Experts of a small language model: 25.2M parameters.
Below are experts of layer 3 (counted from 0) of a mixture-of-experts language model. Rows are named router (the router's row for the expert), down (a neuron's output weights, with its number) and show model dimensions 0-127. Each number is 128 + 24 x the weight over its row's rms, rounded and kept within 0 to 255. Numbers have three digits each.
Before each expert's rows: a language model's description of what the expert responds to. This comes from a sample of Wikipedia text that the model never trained on.

# expert 62
Single-letter word pieces, especially w in east–west and where, law in lawyer, and letters inside foreign names.
router:130107118097131133134146101149125115104141108170116151141122147094176145151164116142140116101160141174125113064109159119137151149116135092158107145111119142124088158091126122145137171125136092142143128094117133149120175113092137136120159143157144115102119156073171161124159148066150152128115157118138118115110133149134090184137140100160156130097129095125131165120151120148156132109143
down0:146107134115108090118146123124139123124166131168149133097102121111132166110114113101129114175138139127120080132092146094077156107170132094157147116090139139159124123115126134136163138148127134124123187125142142180111115114107174139119127147132151159068180122121093176119149143132136157100126150158129092099157123146135147123099157138132128133173140135142158098117131143162155114182149
down1:095138095125094149141108135122097130129092088109093149119140158149135172133125140124099130124141106105092094150132122117111166136125159161125104115132124148151139094178144098162163119128086125143126155083115141164141147163139165152091173117086106142168127144123157129095107137158120093118121147126120112178095151109136147113095116172103098135153102120141105155117091092132126134084108
down2:155115156153114096099161110082148106142114142125159115142140057134106145119115106147126125118157125102124124157102090164130111134162179154133106105102116129115138154120152160152103157145124129103104115157099089169153139119112141099166115125134168116122132133095077150162112133137147080114110093140109101101170148151122110174138162117125139117133140193119107119152142142139156144150127
down3:149119116121169115116138106131136098147134146178118108074091111128138107118152125129173150095143103112115086121137115138081190148139164126090161113129105119148116113131128135188141093154148124124096147089142100114098106132136113150113077146152098153097147128121184125152147099110104145131177153114145130146113120162124127140165144114148151152141157099148110114129104125151097099112097
down4:108137150106117099155116126141126105153139119131146115144093184105149121134150103111142125152126111161093160120107111173127171122114167140117111134124140177090126144132124110133158104110123108126122105139107085135145109108140175159110125114119136119080104134153099107113148135113157111141136112146129107087187112158124156133079123089128201093084132133102129174136134113171163156141116
down5:083162122086099141139143114103135093070135102135103112132133114127116095130167103105145119108168103136164132113151172132131133155137139092140080116119083118144116145114079134114127145149102151185155142109067125106120136111162137139092148151135137122094097116120127135097166137107096152121135105107151152142112065127129146120150070151102104127134127136139130103118137114092109125101152
down6:087149104103096102169125126116089111143102118132136123144162163108113108101122142121084123115149109137113155117078152147126124115146160089092156120094123115174178136094109086118122107166121098167141095113131158135144139144100109144175142138116119164093165123124150128140100113108160144103125097111156144133099088128105104081127143124133119128103126170128128103147162151160092092110116
down7:155158107129112066117184104116140127120143119107098124098110129070147154145129127121144125106143164131106093176144157117132142134120123133102150107140171144158131135082113145122110124146155115119143171147153101101090121138102116088091141153106146105107119089131143158097134101074121125111118155159087098142171092138114105134156159157117155094146143124114123140081135130121162105149128
down8:107153113137150161137114128134113143138087116089101116155149139139121094143139142148125135077114118133135173126162112153186100147077116158099108150166113110101133134139134130117099121111131116135141067139110115071143138136150082106136136099115107103181088134132155077137117109125116091153136103096126163159108130113130112126164099112123127119088110122113101156138132108100103144071107
down9:125171144123131123157105127110117101073120150105108121120132116144161105158138177173101105123129154113127137099128139125159115098126092129086114151164137100124111108094148119135156144089155151121141092114089140105133133148114103087156117124091120119123108147148150148069101131076141106136112112121182137187109140093130112131101166130155141106116151143127104176095126147159148156143143
down10:125156106139127114125174172115145108159136071134105166095148057125134130114119149109130115133135104120133136132095123143158087094152103146122185108137158116151118121155134169114110162083157130118166148145163172137097117149135123150113146154126136124134100129125175144162115124116105156100158136113107144122090113155120111109146105157163064112129145135155138109092104130103095118127116
down11:162145099097094134128104128103117098150122149148149083144110117159160136154141139177099134093097140128096146097159126107074188118126097125150100099134159132124109133128124113114200138127132112077158150105158128138130141103110142123142180114111110134143121113095126124100119119114107110163142128132131127154101141143128097149130115086111154139123112130147093127151089082150160113072139
down12:125175123132108161125107124147145160109130117098108141137161101102083139108131123109115141140120130098135120151130158085096164150105125130137108169095100136114133134071148130146156092129076170110159125117074131147151126150166136158154164128093142128182155134116114141097077144143146146100132145117121124094163135102122146127120183146081170128142106140139172100144130137132140144114118
down13:152093154131126131121079113138133140115143169126144108148109143126089091146158128137105142130117153149170148140153153108105132143131116104156069138122124106133122171098127111126075059134103142097105126111123118164160150138130134111141097085164073133152183142115111134097131153120171128104140142142138148147122105084104120105096121125114150128158119112110115156188160116107151128135147
down14:124144164125102142106098116123111104128137082154148100151130125136097146129117096105113162072126115142119148122100078120115161156121176098146163089056104153131158115129129121160169129163107139139134162088113140130095107116095164194145125132124085129128115119152138105149182101136125135137134119140155143148136151141125160117125142115124129145184128164117145108139121108136091116100112
down15:154094121127067092112153147138116099147176142131126119133151109109116149134147114114143127122139149119079154148095108136127163127136145083080113102114102076140141115095093138127162139079141132149081078106138152159129105116159147118126151120089128156152135162147131145121156135139128123124113157149128140153130178143112095097090128115111140065126168144128097159128132093169136123121127
down16:118060140132117156145137133139102102150126099106133109128126169123102101085163131129131147136159104165133118098126136144129138121109167148116191085131098116104127105115161162131107146169113142137153100150162127113110149126152107118096084131146055133159139168161119095148104141131161118126159133102153153125142122144105107158119132164134095118107136152072113126164117140152141117101110
down17:106142111131076152112140167158133107141104107149145127146134150099148129080087116130115135135165098078130115112103123154149149144084190108125124150121122140155139162125118117171141132138125115108120123132138143168111127119111101204109154108153096148125110124101166135136140126131166120101142132120159136094098108157115102136084144136112152161112093164171120146184094137132117157125119
down18:139156152128091146157113159129118106124149173106128133150108105115116140118103138093095102115115130122076154161124119148112118152106119149136110132123140149132132125131124094125124121140103148073176123108138164125091165093106140201194153131104129140161117085093144115115137129129153102131116128135162133134128145106126109144112109113102141142114104112185118142177140133092205121152126
down19:115130092131149146135133129135135191140139122131138107077102148156114127156125097112153159125144119128108114127155109088154120153137092144107129147118121119122145106080164194094122173129104140122120134191109122092141122121152158117115144117123122116129113083117132148158092113174113121141138125136070136113138167108116153123172141114107115108171147164087103123139101138109146190116116
down20:158145127139121115144174143157133104091159139073108133117095102142106145179144117146129145109123162125099111148147124131080128156145100114102112101101170089120100117171152144108115103127160117148131136129103135102135136169119149118147104157120155117119148120126141113175101137147138117131151137093118113158084152088100079123148135165145085087119136102134080109112155114096101095160142
down21:143081137130085111139151162131116100135112081136131113138136121127162134096091161142098126146127134140133111153090155157120128119129167128134108161135146115156102153115141091139193077161140103157117129116128122105129130123105133136146121139142102103119146186138157158153107175129164148134129123125157136126090092107128072169123157172126168121108147154138172143152147162139117107107093
down22:096176118145128098161139104126143104101135116149088124101119143141144177135138098172137120130126126105133098095120129122153096105149125102113107128138112084112122118114102163153156155093103133130160150105090107141096151146156150121140136106142103073110087110142122145125122132064127144089150145086151162165118120140118097137085141113175152133111138070157105150149120130158142119152154
down23:121120143093154158125149138108100147121132094118150156098097116141123129163149116125137126110086121108148088135153138130101147143157141139127150142126126119096129129119123143144134105161090119126134115132066140104115152107140101113163102163147116136084169147147130078155155160110083078132097167133090151147176119162110126099155137123112151127137142118144102112094112151194103120098074
down24:152107124121120132124131130143091146115117126133124170127088174123151127135111112166125117100118111175088150102125109102142123126161122130155158123077132150118118144148093161090130113153107095107103113150134157135097166158131133133134175136158106182136127144111127159157120107164136136091118131108093165113130126185091139154105115106124082149116138075108116103121125083069119107113152
down25:140144155151118127122144128171154157129130095097160115135139134120149132085111126131131089151108146089124109144160056134139117136096121171121141177150141139134101147202130127114134119088135102115090130136161137111130110100115106107154099112123134131138132139146164121174103130129160154086195115116109126107098147097133117143139140069163140120116120144135105170144119142156119085117140
down26:127113156161124136121104158128149166111120103091174119129112129114127145138104130149116118124093157127127170192145063153130138113113090176101123177128139161164109134196128092078122133129129115114080102125155142074115133136090118101143121132097157144137169164123134139121110151136123118110110111115090119103130143107141122132176131085127109122128105141110101129117101116132126087131127
down27:104141156152099133118127094119089061096067114117128106149130111158133122143087131102134123134120094095101126142073148156109126108116169127110149120112144126137158116159185097117111106117147072139111096108146128124107105134116096149162165163135119119155132127151149139129120141138134070155110104111130134125115144128097101105087097152132143160117116114153113169180122135119140170136117
down28:096098136124123110119127131123118227115131096142154133185130128124136127146103164123152134172172101151172105141126186164156122136141141119098095121105150141122143126140148145084092113172120136133128123160130143121160156134132114065137137118150152100160121124129133180099118145097108133080098142080140141098140124129162132142129144110134139139125136136121138119075144129107137124124136
down29:150091125115143098146217127121129115123146149141109135122154108129122119126116141139150118100139138090141093065125116103132178130142129116138120118152141115153154146119122139138142127088093145161120179118139119143119080130147165118141140115087143103103110142099114116148129105137125143099101099108084058053118136174097106153103120125123146146129140155148091108143107127129112137114115
down30:095113156149096133129097129138123062132090127129158119127140125127113160128150132152077172090094157164104124123150112176132128135127141146109129111136118118130125137150132114130156086113101188129096061117088135142121126101141124177114147101133112108146129150129108165167070154138146088151126112124142123132146160096101102097102100153108108112110099117149134123117117092156127124097104
down31:096183090109160132119156088137178111140147123126096118127100127145115177153135144131137120149153142169134120161132106139116146130131097144098142126160108140109127124150135117148096138077132138127149141118126085046117107127124128152123095123122180121146127145123124117129123082111062136094156114111074118116173138116094153133140180099117152137104124151119155126123117140158140159140130